Experts of a small language model.
Experts: 16 experts in each of 11 layers, 576 tanh GELU neurons an expert, 1 pick a token, a softmax router.
Below are experts of layer 8 (counted from 0) of a mixture-of-experts language model. Rows are named router (the router's row for the expert), up (a neuron's input weights, with its number), down (a neuron's output weights, with its number) and show model dimensions 168-223. Each number is 500 + 25 x the weight over its row's rms, rounded and kept within 0 to 999. Numbers have three digits each.
Before each expert's rows: a language model's description of what the expert responds to. This comes from a sample of Wikipedia text that the model never trained on.

# expert 0
Proper-name opening pieces
router:517513508540520483476487465532490502473528496503513518501501474538567491529473543487498508491501510472530513481518505516514475488490482466506540485496464505489478497488
up0:526493514505504468512540504499482489518495491484528505498469503512524523510518474541525500533504469507545511536522540519530504504455551480488444482474532484518474495545
down0:465534544510508522497514506503506507484517504528520508506496522497531473503500494487517447528548496478516481485479525450449475516499488510488552486441507512481505540525
up1:474493466509554481495499512476456536513495491516532505525456508515497484537495461494523505474508541528531467511513533503496522507519474481438477503500475521521529521543
down1:477473513521452519494499506533513474494520526484442487492478489524518495468462509496499499551498459496520543462468486522482469520539494496518498516491490526494496476528
up2:507502522502513547496494485495522508494514481473497492543499534531524480491480515518523478467484500501528512529473487500534489494524493500499425455499522453547496539472
down2:472502443483555503473508530505513481447496532508493503483500482479511454500484444531484549534483513503512497534517525473522499477510473495492530563508472515478511484518
up3:538504513429503471534485516504503534516514489530480503519503494470519505533529511502481502514432519497518530524492528474489446499517517491518481489501471506540528534487
down3:522524491513463471504493503497503483508510471509511504473510488509489499501500499524452489515511480458509530483485508521475515493474495499463491489553530519507462543476
up4:478469505498504485458459492514458509514541449459531541541488487460511495508490512453521496481522519524463474456483453470486486526486471494535493490509453469505530535524
down4:565506534490452515506517503517500464456468511522532487488521457517493464487520445530456494499501518533515470497471490530454488497499518533493515493513527490501514489469
up5:492481469545541472511499487502508521497519488486495532472474524534516515494532531503546473487507475476498471535539492488474469487464447452483504525464455534495467500483
down5:448498544514476477481488500484494478502528461531529493538479484485462511508523515481456513521455454512534533474466541500472477498494507508500497485481493514508522487521
up6:516496511495495482495511464509499485527453434505500546495521540504547511500494557506516478502516523500523514491503477476489523497468517513500476511448504493509458536531
down6:464494536491464521488508553505501501437494493523498463483486479481486488494500448497517514534469522476461484498476478470535537475455513502498484503504540514533505506496
up7:515488480492520508518522465531524481542510536466535483514507518523558496482523499513496527474518507539484506495510465510471506490454483491514522486497505455501546499502
down7:460523531470502491500462513499496478505511475519487497487479475507486530502530502518525498534496460473539503518509538471506495507482495525467499527493508534493482497520
up8:500492510491521533537525490519517504483514526538478495497500495510550509449478511537486511469484495464513514504458450526486494496547435503521473507501517460512507514506
down8:501504502533464517466502509475537546478522537532519499471491489508484483525530510463490521545481480566511525483455545501527512512505514516529484501474509521456508496496
up9:472501498483510459489500511507507515487493501508491546519497478517526445488473548491488535518508540469516499490525501465570490465502500488460476517509496484502509523538
down9:496535512507534493499481485503521476498499507490520495482468536484442522510484476469512526507544500516521478516455534540545495491532507442520471445488525478489493485459
up10:461514501457489529540504486518509539552483512499522546486491507504536455487528514476516485487499519493503522499477545529472525459492484495502534547536517489473517517500
down10:519534484538510460524464501491515478481487516473454500501497506490501525527499468503529519503508444517462561480489506498496521489500453500510498482519492562516501479508
up11:517487523465504490507449488505485495519496475513477478548487523478490520520519529494498459528504509512489488522481546480466467514524506486545504471496489467521522475517
down11:478507481504471534488489521556507528491462510515537482481527483480478496478509498493484459501515491489515513500517511510525524545519530470559524508490502544481485483521
up12:499549470538519481490493448524490481537548494451515512496463518524523516531483503544532464503565482490483473513492465504546522442503467475512516493479499494492496497539
down12:499487529541462471496517507517488484502457527528421427494509494497468553503501538510524473514482496531530518478511477509555452523527519526527500513550409474493488508472
up13:444520503511483487514456495482500517520513508452520499450493542468506465515506506471498478525494484487485486469505458493526500491533496506518463472515446546514470502546
down13:507499526488552452498524478497574520463532509461505474493474486500517486481513500491508492484492506541460480516503524477512580521471486483486503492496507504476521488492
up14:468482492496468531431503468510523543477508533465506458498503505496500556519475491493443514537548517486517484514481531547471462517458457540504526482508489491518468496479
down14:490480520504523485541475517505511478529490536503538543518506484506447528500512502482461480503486492502486544491500458497507491472512479443503461543506514485524527494505
up15:501444502454547469486490542505520524486476527488525473496516507505532542511515509430487550519547488527529543462520462494519515501481528483547525514513501492510469498469
down15:505502498495552545495507472553506465522528479489537516481525513513471440521499475495525540543487487530444488486548479476536456503490485474480502521514517451507553499498
up16:474461509507489476501521515495410488519493532495528523500519475461508483515504484529538521506494482487473495482509513528459490496476491484531485544504521459465536516491
down16:529516461487488526506492486515509498519507496514527517495518544524543518490493506535528475476527476536505505545559471522515511536517506440476504455513535531454497485515
up17:506473498528478550493485440467521462526522542471507499534498511504503486454553496505565461464502499490530533518482474483496507502531481508465467480518467485476508522506
down17:527506517476517527513469498450502478486498482525506470470520478509479540514468504529452496502534493508464472531505496556516512533494509523502499531459539491493510539534
up18:506472529492470438467536497489486486477523507476511456518493500514526495502507482515499513539526486482547490470502546512547495475497501494479506523466517486479535510496
down18:545507515507489486494483517517461501491461523503487478489501528547539493521506460514508481495539506471517529522528490500509533528479477487505487499503549496489482517491
up19:456514494492496495492466486442533462468531512471490485501544484486481525512480524528522507515546477479518517523478500455456481511521546492511482530529499531535525452464
down19:515539462476521526487557484500491476466476472529521482531472504507485497506519514536517481494523503509529498524493537521493475480527501508498520526514510505539488516521
up20:479499531495460554467469528461498509529545501507490506518480516481526501489503498542488510537452522501492456487537496473567482504547493498492476431483492522499484521489
down20:465543471503551487514504492488490477540466500516490513528499555509453487490515483493486534494526484455497533529515495488441508467491490508512476490479485489521534492483
up21:458505542548509518544500482478500501509511525467526549521484472491529536513524538534482488515504523510532482509496529536512522504513485491482475540527500490506511492493
down21:501494513508507516504515508504535561543508536524524487481477524533455503509504475510487516507484507502473480473506521451546494475499457514453509464495492494459539518525
up22:499479528532519514469494500514470496464520494502503461493503476471546502514467529517500517502521498485529554478498518496472489504470458513481505451493486442492501470521
down22:474507507498471469504496516467522492473508523454502563529462463473477514537488500493528461536504523460509509511468501510462501454504499507527505463492468480509476491496
up23:498478533496487541490474491509494567487549511503540501508520523521488494529453493520515508519521480530493508473538506479513521493468488457513496461562482486518535494530
down23:484515516484507466563534511482471502490523472496441513486499544527460533518525510529515475529475516492493547495467449515483479476499496504520527509482562516528532481504
up24:497491472518485499560507440516466489497495509507518506513435482502510524516446487515534511483541534457477538511522464487463459489496493495502518481499468525466484495465
down24:492524520507468494504517563489536572501506446507515521528534474509478474503490447528511511497483489509511446481495526531520482494475501491509547537508479526471432533451
up25:530533469505504511470481515528523532499515475483515471481488495488539500522504517500495515480502502484468507491495482512463515494417515459509521524502504458528502504492
down25:485485517517461472500502472519509478513498521503504518463526506482512500467511521512468499511504475489486502459524521478482453512533524530514476493511501517485489508508
up26:492480495481506514503509507512487491469560519480469549541455427500479484481498492504581520512506519506530475520513470466513508507493511510471484499461477448481463463457
down26:488502502492474483503484453468471492536547540528504507455526466473485505548497531498461493494509530506509487500483485494510511508490462479513528487514514480518517533482
up27:465533473493465510480518482508516485515502492484503531480528499532518518531531503507528542532482522508540510521481510496478452493490527459524471477521493477550478479478
down27:509503495519529484521488498537459542493514473469527482518517470538483468491513538503482494518474499485492548507503494496450481491488530491500510498509480508469477484438
up28:470502527485495535514501509562502538548486491527529505495507479491532494522501531506519518483521507530530476504506542537533522485488494498506502527494504526525484532477
down28:514507452531449503506550543486526475470477507482507489448479488534476465479443472493491530497431459489530519532533501493533482464492495508502501561489503554532527486510
up29:524451525473509486497499525569469487510497522518502493498525484503519462535450501503497456543493538481489487498517462503531492506507478481521475472521512478518453478514
down29:478510498524470530549543492495457503492479513507518501529443506501510500502511504511489551441469539513501507520498503517509524501535453521507498510492527494495476469517
up30:509471498499519499497485520521484527510504524497536501552455461479484506501466508470547492453499471469482492476493520483517503503563504539498520512527489538492524515540
down30:517501481517515544506514476531506480496512464533489511496489503520524504551493526469474493520485531558477518491426496493481516514532506483512548519509541560512512530460
up31:535473466504520471511469515513516490484515468482480514491455490453506481525493457519504511512508502523534513546504535469464494480457513466550513525504452513530531475535
down31:487510472549474519483497488510510493565488488504509495584469527531478474481501491521515555532562525473459482523527491506493496521513500502506528483486475494495522470524
up32:493504495486536503500544454488493556482504478523536524498478525507468531537480490537510549479511517473505484516530465499479511500500493486490543512502483474486498495490
down32:514527521499495482509475544509524527509515506480517478526537479501502506498532501528508485502495532512533545488512525457520445511462530507493495507476496512518489470516
up33:484504514542517453524495473580516491479491480521513478508462468507525494461455446529497483487522518453466484516463517501493527503492510528497478481512495497527485486527
down33:558494523485459511496500464514514499534503498492502514501493529501460514530536520480496510488469508504474496484525427481503487534522478491533495472505521496507473506517
up34:482520480539481487479517513460509493482496497501497484514478474485462476493509516527513521471529499477497550535487528512481513523517512496502494489511425479499458495505
down34:513471510548509486527515486498501519456520481544483493522471501498512478513501508503511501509524504500455512478552571470437506505515490512491491502529498503488538487513
up35:506460483489494455482513483494511496526480435500478516497484538529521490525440528530525463496478476475553523472504507510555512504465489469510495508460453493492504468527
down35:472534494522474508501475542507517504476485485548547498486466494472492510489482510481499507500440530517453447509507469492543488506498509501461516519551485477529467532455
up36:484532511499538496460499470525518519537516508494498463517503547486516469467458496529482578481511468495528532492504510502520466507505492505474470456504465515478509488509
down36:483521541470529522516507586515504471497489494483486513492478512470478499479482517490526508542508545480482514468493485542513497490535564519533534498480532508532459459473

# expert 13
Infobox field labels
router:493515512548463472463509535517520518502507512496490514511471511434471490517509517495475489507561490518544530518517474529504507507486478531534463531494543502540491506503
up0:504513493527497490532444497487506522520513474499509478516459490474516464499502472498474458505496537516545512490533528492534507490492472504523483480485507511529505450534
down0:475429518530495551530513522482511455511511500468491513520509508496505491515464520532512455474491481477510480519487527502518476530489479508498489486500467524468508484503
up1:468479471466482468541504525504536486535492488524472519529476507505483495457505543529503530500535504531511514509531550488497489491500453496524488487471500479516491529513
down1:527547528494472475483512527516481495500530515494478508495526509503504513542514459488501494513485495475544478515518505481476538528520514491559525486518507474511516501524
up2:490496515531530491469523490489533510521499519501533459499487511481529534455530532525511534493540470511506543473516518518507472491496504461518513516523512521536529494502
down2:530533483505534491519480481437469515474519470494479524523505508527530447511502518456518524531494519566493494545469537510430496472488495490487524440457502548482490545478
up3:475466499467481470496482505516508458533517427501490430531474475494435479514494532549496490487485525515527541554487535474493476532524511501488494527504563517507469508541
down3:519460509474539519481486509496507502501525498513519498495505456517503482517513489493470501475458500464518521521507496499455507501496504494517504494453452493501507539547
up4:493477535506495492491536460511495524458478473495499522473509537481486481483517478502503484516557453518516524525485521512525497523452462477523492552506476486538497487473
down4:477501461510445464495511509505524494519490533478480490453495528495501476495478476509476475523553512476495496482481466513495472528496503477475511452450502487496531485502
up5:536501497490509473499509516523532468490532522488508477515510495478470464483474487511484567521511518520505489551518465546490503489501488482577530497554505487488483539501
down5:504478484517487512484535455456495485489549494499475522486496514504519491485522505480472438512481493495477453508519530500509535498512523489544501491492524512517503478523
up6:546506534496540479498518525500482552484523506496517484496491535525521511479517500479498521512481486503460488522477528500519516487547480503524503467526511458518512476514
down6:489422529476533498486492470513480477557480549488549488490519483478448515467485503540488552503542501499524526513507496481491509518544464463539520525547477510508483517485
up7:512513514503475538470490474486526495486430497510504532538478531445519502491472462475482489483527540506505504529492497502503490498519517478510492522539510533521479507468
down7:510501528527482500480507457498499512465550490474528540539531482548532505502519527544548536482438484528495479490531511498479524485511500488515477497506505458509513512496
up8:554500494488509494482485513530552488559526474475513475515510500517540495559489486526492548494472529486475522521488517499523537453533502490501552475532508495499530496497
down8:450464514529572508488528505555530562493504498533530507484494514519499516488478523532506516498519474492540486475487503480503487519495505483495500476508524494510540500448
up9:496478520499428473472497493501530523466519540508491491496514526479509484482479521488502460468512488505507478486465527538493484467459489510499510522494533530549496530457
down9:477539531473520525486484504513489513505509536502521477496499480479539496520463513485495477495508537489481480556500477507474532486490574502519504490486477537462531471508
up10:458451521590478491504500510528512490487516490512463493556499485510480476468474496549503532496503514482488508492477472530489514463510481467505516494455509518488521518463
down10:509510509498513475523514465482476506504469511463485503520473446524511496489502491489507477526459500531471508532467472469542486520466512469528468466506521487508535492507
up11:525501468505509523505525473498486505543500511514501494536497547528467475511487474469502525509506537458522520526496528520463472458476535500456460521537504494498485504527
down11:522500466529494536519461506539490488497490509490506520457485469496525542461497498481533484487512482527497490511462491477518499507499484518512515499496509499488532513509
up12:470480473535471487477493514525493510535481511517511501511496518479493515522483509482493521517548533480529540473460511491465498462500493505533507465458511505444500494522
down12:454499521482515495540492485511502486483506501506446474525494532473481508503492476442470546479497479492506513516524510492502485492509504503502489488495476502519516473505
up13:523483489549505513483499474504497513472531506499514470486460541478527510518500498549526531512503516541521507545472512491502514504476478487476491508479477512508471519523
down13:488480504507529507562528525527469507480444482536510556499510482498498514506469508493443491491509498484467521479510502528484487454560518504474506525503530538520481515483
up14:518523478507523460487484534531518493532497480478500486521515501542459453549503543554453497485514516478539507491527497505514523509490473490488453462498522499478502484548
down14:502502493521512478473521464503556527481503497497486472507491472531524523487475473477510510538500477509485472494505477480527491511467522507525502509517500476494520497530
up15:461499534510479540513461508508526457452441476497478492493509470510509527511461492538496470517484492517523504526514497495518496516553488529496500508505519540510520498436
down15:473521483514470504470523472505507505539517474490495498508463483480495514489500500495496496533464534465507533490505505514494512479477494474497505483480498483542488525492
up16:461473511526510513512473504476501500539517485483506500507505520458530460534488513515519490519518469494536520514523527512535497480459515507504492484485477508534516496492
down16:539464496499483499499472492529516520472522504510449511507541517547469534538542535523500511502520503468496482508481474465500474505486462517449494519503492541481541507526
up17:498464454495528520528532464511529430442517453471508478543482474490491508499511508519531482512533514561503513496508514481542499482528506483473479507503506515468502580468
down17:510482528536522524508484502495450541519490532536510517468517484477541465530513502498474534450511534491481520469474480460518496495477574504483513516519471517515477471477
up18:487479494481499463496477529473515521516525495420508477518498499473481457501474521483523487498502517528522504459527516493501509524548437546494485530516510560522498545472
down18:500513494504476508526557480526497495495515482508505525514521530468500491516540506507495504514491488514488552502502535528518499517505530483511541462565481440536511522565
up19:450498445498513460506467502514483542481514476456478521468429497483534530473503478493542479546511530524503467478530514494484525545528542474501511500480512476522547518496
down19:522447482499476518525506468507510555474516505496521516501502518558511474514529490478483501498479484542510480520422478512494502515500494447484507505552479547509494437527
up20:465514491531516485494451553499513508502481501486493478536450504457475501504482517520503508496532527490515528521504485519486513487452478487553491511538467503526557484541
down20:522517540495531497509520523455530442431484488550487504495496484467495521512473454520511501554535515516534506522505523503518504495565500469511530470481533507481508493423
up21:499472511479501503509495488543492497450476454515506494513486483466526501526505487522471527495528496493515496518472497477507545485536510521487459512490467497502519510519
down21:443514506525469492481463465519461498499482495512502504503529552473543506497438498485504546496511454510492516498470506448515498558521486496511504521525548484523493468546
up22:516522498547520491486500539493495547490480511517477507464507489476472498522486473491511550496558526537485492549543502517510516463472488527481509499520534517542495532495
down22:553464477464498491512543467500507501498503520502498508530491509498497501484506557512504478517499472526488466467522501497485480508530472467502467523533498550504562503526
up23:499488477542516481526534555469513530512519473540542500518489508487522504477525542496542496495453498485539500496490518542510464474519527514530474531502499477518483561532
down23:500525503461476496534514501501491558472459483470500511462521466519436476524515487495517465489516487511475532516495482481472511512514506512485567451514509510462555481498
up24:486477509556510507540486509468476524466517452528485484480486503476508502552501491539443511471542532519503510467485450470528476501488519523444522489516507488485506480513
down24:525502509527487500476464504520499516488452551471502452484500510543527510513475515458540492523477490505524507476487492567540498463519495486491520475510473479486502488478
up25:489497468480469501479500564499522489459524497514502494513494499468515519476444487478501521488552521521556514488482471517525533492553504525483496474480531537508539479454
down25:534529481539548563519520483475495492521539472489530502533508475570513505484515485464512489497534526482469487486447495509474454492532507502455504533485440491526469479530
up26:496517501533457506540499488532516511469549469456481498535537513514506532495507521509447533469526452499485492483487483502510503544497516521471463539539502481469486496487
down26:512496472506515514505486484490501539514511548468494462500484473490545479507529513508465516525502492516492497469493467484499488540488498486496474545501510479507500521531
up27:471496498459549490465473503542519532475488500515508541506472516441452468512473510503467509479490520476485521537506513515489536469540466471462514513493501489496501524487
down27:500519467500496462494480472493543483507483505511476453515495487486476460494558496502502519478496524546453522539459495501513499496493504548511490478496520477482471546499
up28:519472515508510510505497484515514535497500506465519493554476493452468487468462510541458446503515531506540495522509513513500520502523453482508488475532480524515497510494
down28:479535500499484483492479525492505504451442476518416513526524546487507489503518471481480438531499487518506505478522486506537480461534481504540545540502518516463560487507
up29:512487483501484493503489486520524504487535490499548502509508523468478508488499483481480496545489530499540530492470507511485490491474509503516493500498542497488515517543
down29:483484505493545492513534514503481492492530511517474504517495458511509495460546502533495495523517490476517471561551510471544526490513444501469490528487505518477512454488
up30:521495438512489494543487454503519502501497512513521532505526535472492486489479513586471526471512467484484472499501517508515543495469519504461493534514461496529481516468
down30:536481471495465521512539520501559521504492507483481530454473523509528562500487508494508492482533526533490511541508501520481549443516505484522513457495465480497499509472
up31:527501535485487482523492489499491499481505500484483456516527532530524528549506537532514511488499521517532521506472449496499495531509523519435554480482517513511524502499
down31:468538483525549508455447495475526503508480508513511502482514496462533511479497520491511480512501484507496500521503472522551505510541440477508442521492469477455495502514
up32:536529499473512494466531460529507513503514493508492514501473506540453502506517515527521477450498503518509491508480480492441516498535480490507505510448529524492480488520
down32:481512505487497497493471446518492478535473525508481494475525501513493528493516499518477469525539522491564515469462475535515507503489508477472507535495509516506484487527
up33:578518501495512558507463488504503520483471489524519542501487487505476506541473447477498508514471510500476480533479486482527494473480480509489503510464510533451487474503
down33:530488470490487461512482488515527520507494456504516487479467473481534519492506523536492466530502490538504457491512516503502485486502530515498496459508476440505501538493
up34:475500485518542482544494509502511496505532488484476461544471499469518548542508482542482499509487509513461537469551503492429536489510500500521482536505464498539508506469
down34:509471525527477546490477498516509493480491503504493529461488512500485470503470548502463514502502508490503502491475504513557512466493520514519498521572524460462515513506
up35:518536484486520500481523481552528507487519513485535500503476497505465545498487459488547509491485453562473483491526493483496498467541533436516479493487472494478419493506
down35:495530486515454497500511480493488473496500450489467501479461504478541523465519485523502509509511511487542476549488498498523463502485494534500499540488483529485484501527
up36:455504503493488493552521529524528529479478507480506482492486542492500548492507502430479526431469475503547482466451478493525518553518478487489509501500520532506488482533
down36:535515475513506523504514531485460491477469489530507511502530446491532505543510516476493512503512483493527508477511532495516484456504479468494468468510471559545523521533

# expert 12
Word pieces after capitals
router:494530502521478531537513510484537482501484479452470516500491516492490482485451483505513490531514511482468510495492473448529519471508505469498532443514496471545500530511
up0:497511504469517520537541536479520486521523486473480484551482482487476479475479517540498497514561490484505521476503527500496509488466528489495510500482530468466470522516
down0:529504497504487512443489475514445496509485507461497503500497493493506463498475512520481474426479502497489456490533473516486468478499440490458470475502464525529496465508
up1:497480462517532510515511468484549504489529485488479521499524524474470528516532513513527499490495502504499463437465521495505478465504463509495503508492513461482458521483
down1:523527531499483488456475511508460509486475517517484516489465517518502479454518513541491487493501460558524547501454487497485509497531514481492517529491487478497515502517
up2:472492475505516512507515465520495514449501499529540485506477497424509486530469467471465518477530512492489469504506481454538488474515518520530519499524487512509525473531
down2:495498481495499466507556523484495561462496503489541458474497498526542508540522495474504481545505492504477503442502450475469520508476477495502472541502496503504503519511
up3:460432461502485484528485448489463480502481474478485536483481508498540490518506512568492537508418523494526490513472463501509515498503447485456466520513499474508475485510
down3:516519493513518469537592506494518507482479501550468503466501523535541468454538491505542521501514468478477485490534499521484498491501533515534498514516486529503500538510
up4:510533470502502526511485489477481505491443483483502486551472467500499520482502513536504512501481494497512467493509463555536520491461494472527587501500512490503495503423
down4:480508514547519475444515526475510480488491529523530516482498468521488507479449533499443529522513500445493527528482502507528472508478504497477479473537496486434500515521
up5:502503490504512515569496506504513481498544475521516471534516491507504484532502503501576523518496536473521526523511515514508530470534467532498492486515545512520521496529
down5:535470462484481501461488489513489463532500495463476499519538523481482484509498518513509509496518503525495481485537493500474496498500473479471544495460499459493487506503
up6:553496525502479456515489466507550489467546465487528476484482499463521569469502473527477504504491463482487515515467458469470471482495476484509462522526544553547470516511
down6:503529531521484500492489505539487524516493506471500478518538509502483478524529484472519541494447510509507504488464502507493458476526462513482465517453476520516504533476
up7:518448515486511464503482550491500494515532510476508513527498534524531510471467446529460484514503482513502523520462483476472478505509485474503548485527524549540492533494
down7:500522516501501485483464525555468504498470513492469493488522485551466504528518586529478537496453529473513447513534496499536512478484491514488476468518508531506516512514
up8:522517489526512510510541488493488474476508483499492504492486500473486488495500481496484536495508527456511546480527539494519455467521513443466514485491463473506518528495
down8:537497520500468519487507525509466508485505511465544490479504518534487472534523489475507517484517502512510486472494472454451480513528514498524476515472516536507524462530
up9:492492536474474491490522519470539534474475501485516484493498469473492540479502536477534522493484466554481487475473457506496506477513546536511483524525500485484526520508
down9:497470528462504484492553489481535453479521468484532501459522510514507505495522451539492473504467487501538509441502492497477501510475486450515487483486511462518553459510
up10:555486480483493452494496493462508477516529470484525494502477499519499532527495492523509453499513495501520494494492496475464507495502460544504538522504518472466475500455
down10:504517539475507523526484540506428500517512528573514487507467464472548483494471503524500493508510513486540520468472493506502510498481490484500484548465537506461513510491
up11:510520505479507501462548494515503499462498483469482461499482528508475514506482498510486579472498505551545489486534495453484485488460528502488507531495544500507541529505
down11:515494498504512493499460493482509501518523511504530494478511500486498515490548555506520503508502542536503491507468550491485540565515463532490556481487509496498464493520
up12:496471487462502471488476513486480517521519496501485498545504456495531485515467478524534435466525457484487512529466463483486509511520497493487515485500477481486483495506
down12:522450473495489408525550498497441484503533520559505500557521515537500516530527490546498479484487468489496501472469524518527508500493532496517487504494499547484528496498
up13:529525478479427515496471494544492484507531459478504518486495522520512524460509475542528445500508510531569488503499574490510493482535480517506526488454486486468447511505
down13:520471517493529498469472485472526497528496519524474510524502519526509531521458517507492528483511545511527503476468469460503510537475503513514470456492477550459514529480
up14:468471500493548507487501518473492496507501483475529501521477465521492476557483482502497481495528521485487536493478495483504536441496477521520540473511453473555496481499
down14:506450483480522511492458482500490468549483541497478500495539497546519484484506486487538456500499484507476491465517476507581463520460499549529466518460567496497542526530
up15:496499506471514514510493523501565495508503493553514483573516476497508491487452512488482512485468521557524516499469503502473514462539449511491539500512516505542506537519
down15:529500464500503486445441516484469516505476550482500523489467548539508475479507483538469518494500535475489422524500520498473493467502527521472530485539498512489550495501
up16:503488519481516523527492455494503501489510466493531516491490516502512499441496501445476569504540525515497490514515511492509478466491488464531525453498496559532470451537
down16:501487478486536472490453524492493501522481501538507515491568488536484497494504474462489507512539510539514502501540443445486503504509454515540476495523486484509482471482
up17:519522473502474482522491480499535528463522490468521493526504493480496515487453494466501483472506509532483486478516530506509471493506541485472502440514463518525487506483
down17:525442501479532550510476476500514501446533536495501511472513491493508479526511476473515508548486508495490513495524475506480516479532500531490491543502498488474542554514
up18:548498503469505468485494520500540484521515446519520508510476542486447514515487541506497519502517503509471511497519518475521489494465469551511455485524489518511540506499
down18:482514488493523538470480508466474484495475513525499490515504501470470516479512457515522543545482495501549492479516492521470523492486511506498539443547538542467501526502
up19:508496464465485541505521522499519540563480449505511518483528480476514462520507482475504526529469491484510505519481446486465523516519517459476510514505466487479503539508
down19:523517495522477511528507467560512500478482488495458501467492501520521518506458480509515458519497474547501495498506460528477512530505490479553511513496491505496538482460
up20:466528515497499507496475489451515505497481538469516529497490484523541504486519488514484515462511531499515509538488532482525437501527477478521499461541494483497495489480
down20:524442488489516493501505503519502501491470485471501524538489542479498471510530475502500498519448444558495542522520476506452503492499513528471517483502487499510533509518
up21:523502485495474493512516463516479483449487489483529475458501497465466495489425488523492458527542504511499540494507437475489523503507528486492518498515532458548434502511
down21:490458518499511543479456489511498509468527535530463493500451489520490574462507514510493535500512497482531520530485521490497513487522532477507533503527462539483522521534
up22:474471518551492493530494502483482490436478484472532488469461455489510532499453476494534482466496530494507512515509484483500502471489495508477453449487496517501507462516
down22:509496501502503502486513482497487485501516483489512471554493534542506488520535472473473460458485487489486530467448524508527496533472499517477451481458484496476530480491
up23:540478508479499508489478492478549474450504482483502471511493474490471488507497511518525500551515500531512517537531500538512514449500505492483487477531511475511499440504
down23:504534494507507492471506516478528525510472510457528502448487496461514508488504465491513481505500525476498500472515524495514433492507537476513489493511497476508523509507
up24:539498491477471505521521517524561488512463502445491502553493502539483518508504471533494514478466495487497529510519496489516556517490536518473511481566517502502491466510
down24:463549499523504517485479512481464503501501538458496501495479564439516491517511526501502528485527540485493464526511504525504465533492510538477497517507468465502509507451
up25:485523537485515522502479476527496497514516483509520522537490480529470541501501518526525516505512496505528479486499490480537513530450487502514544467537530491527508499497
down25:496484489486484507475558507475471447522520492498482506453526543464514502497487478522513497508516503478457509488487501514524498481495510480488506466489476532558479490509
up26:536462474483526491481522495527527516496499459526431521521454506514479512498486477557506466479491479516525463528489492519523491532467482476502533545506492489511499531462
down26:469514502494483473504479464467517507501427521490509499495497532488494543537537478522528492527510519474470545508475472466473520511505512525492453474479537519505518508506
up27:467476505484515545526517481483471526501492498512487524502484497489489481537484527502512524515537467481515487512535523433531493511505469541484499526460473502483499487499
down27:516523506531504516495505489516484473498448483492515486524513486513502504503459503475515507568474499486467527488509530497475506465530516509466488486502523462480499528484
up28:539505520545504538519506494548478484490507468532513515449482520494504482489474481529487516533543483499499497471519521519547531491491504495551514469520515467528482456482
down28:503494510508488504481470512528512517508495557506518474458523458514508537493489490536470476474486481489474478506526477498508438501515481467491543500510515519457536498519
up29:482470462539525499507481508489508505490496495483503455477490492492507468483459473491518507508486443495453466476486491477484519490486523499487532525501489500486507489477
down29:507520500496500476538475478540511523549485505513496477484512481521443526519466503508510541519506504502500583517525481516509507484470509542478446479472511557493496467517
up30:504538523493481494518516438500522466522510532518477539555481523518449510529498491537560530520473501479527442504482535494489451494541502511500497524523510495467519507486
down30:516483486480507514483572480456499511493506516482498551493515520477528495474519502499496496482478506477496489488524546498522502507507521519504522500510452513462487507549
up31:522505519505476471529511477542417462441496506508486465504483487485501512458530512518516489547495528514476492493497505461515484529526516488442491499519409519498468551468
down31:536495503507497475520444478500533512499465465548504499480506519518528476532470508466454557479502509524551512485485522519508494474521512488463518460512518514489505475416
up32:506480495483482493487511517496554563531545503496515466504464479507516519514515560462499517489466492500505487508506522461501498523537539456498487530504448464480491514478
down32:527471475524511502520511487497503507502465471518473505449472514515475489488483514491490485488482518493507513546510498514555463488486492545501513480491493525537474486505
up33:467475477485487537537526504506521536520443438495474512503471537492493515564473522490504483523530510526478518543517519492553490498499531470483516517520495446506475512481
down33:513541530535523459498509496536481510514517508539492525468512521506516519488516507549471564486484458488483529518500455504490550505535481515500530495508487503493514497511
up34:478440541511492486514499520518492504465488528515503505423507528464555532488512476530459463485506523527487472462511498510498500509474546469483518486459480479500529528486
down34:538500527532471482487494560489488491526504536484478505511500491475431503517530540493495508512477487548503514510500470503516500482516478490509482495540530517494497486484
up35:454515509496475517493520472508483513519499509498509491477504534505537511462439501524557470504526523500526520527497480471519504479479509506481474524452474489452509543469
down35:490504505537479509456489514504519470480528534499492488486523519570499486510487493521444553488550521473484479478497483496533509505442488473518505497531503546516558473484
up36:524482474522482491495515512493522521469515438459579502522457521506480508508500511505524522485473499508536501504508455459485539477470468452533510472503481500501508525504
down36:492507463525507526502490500521452510478511481480543514480454466497482514469465500517480496468477495439505508498501463532519487540519519535508533488465469479522476471471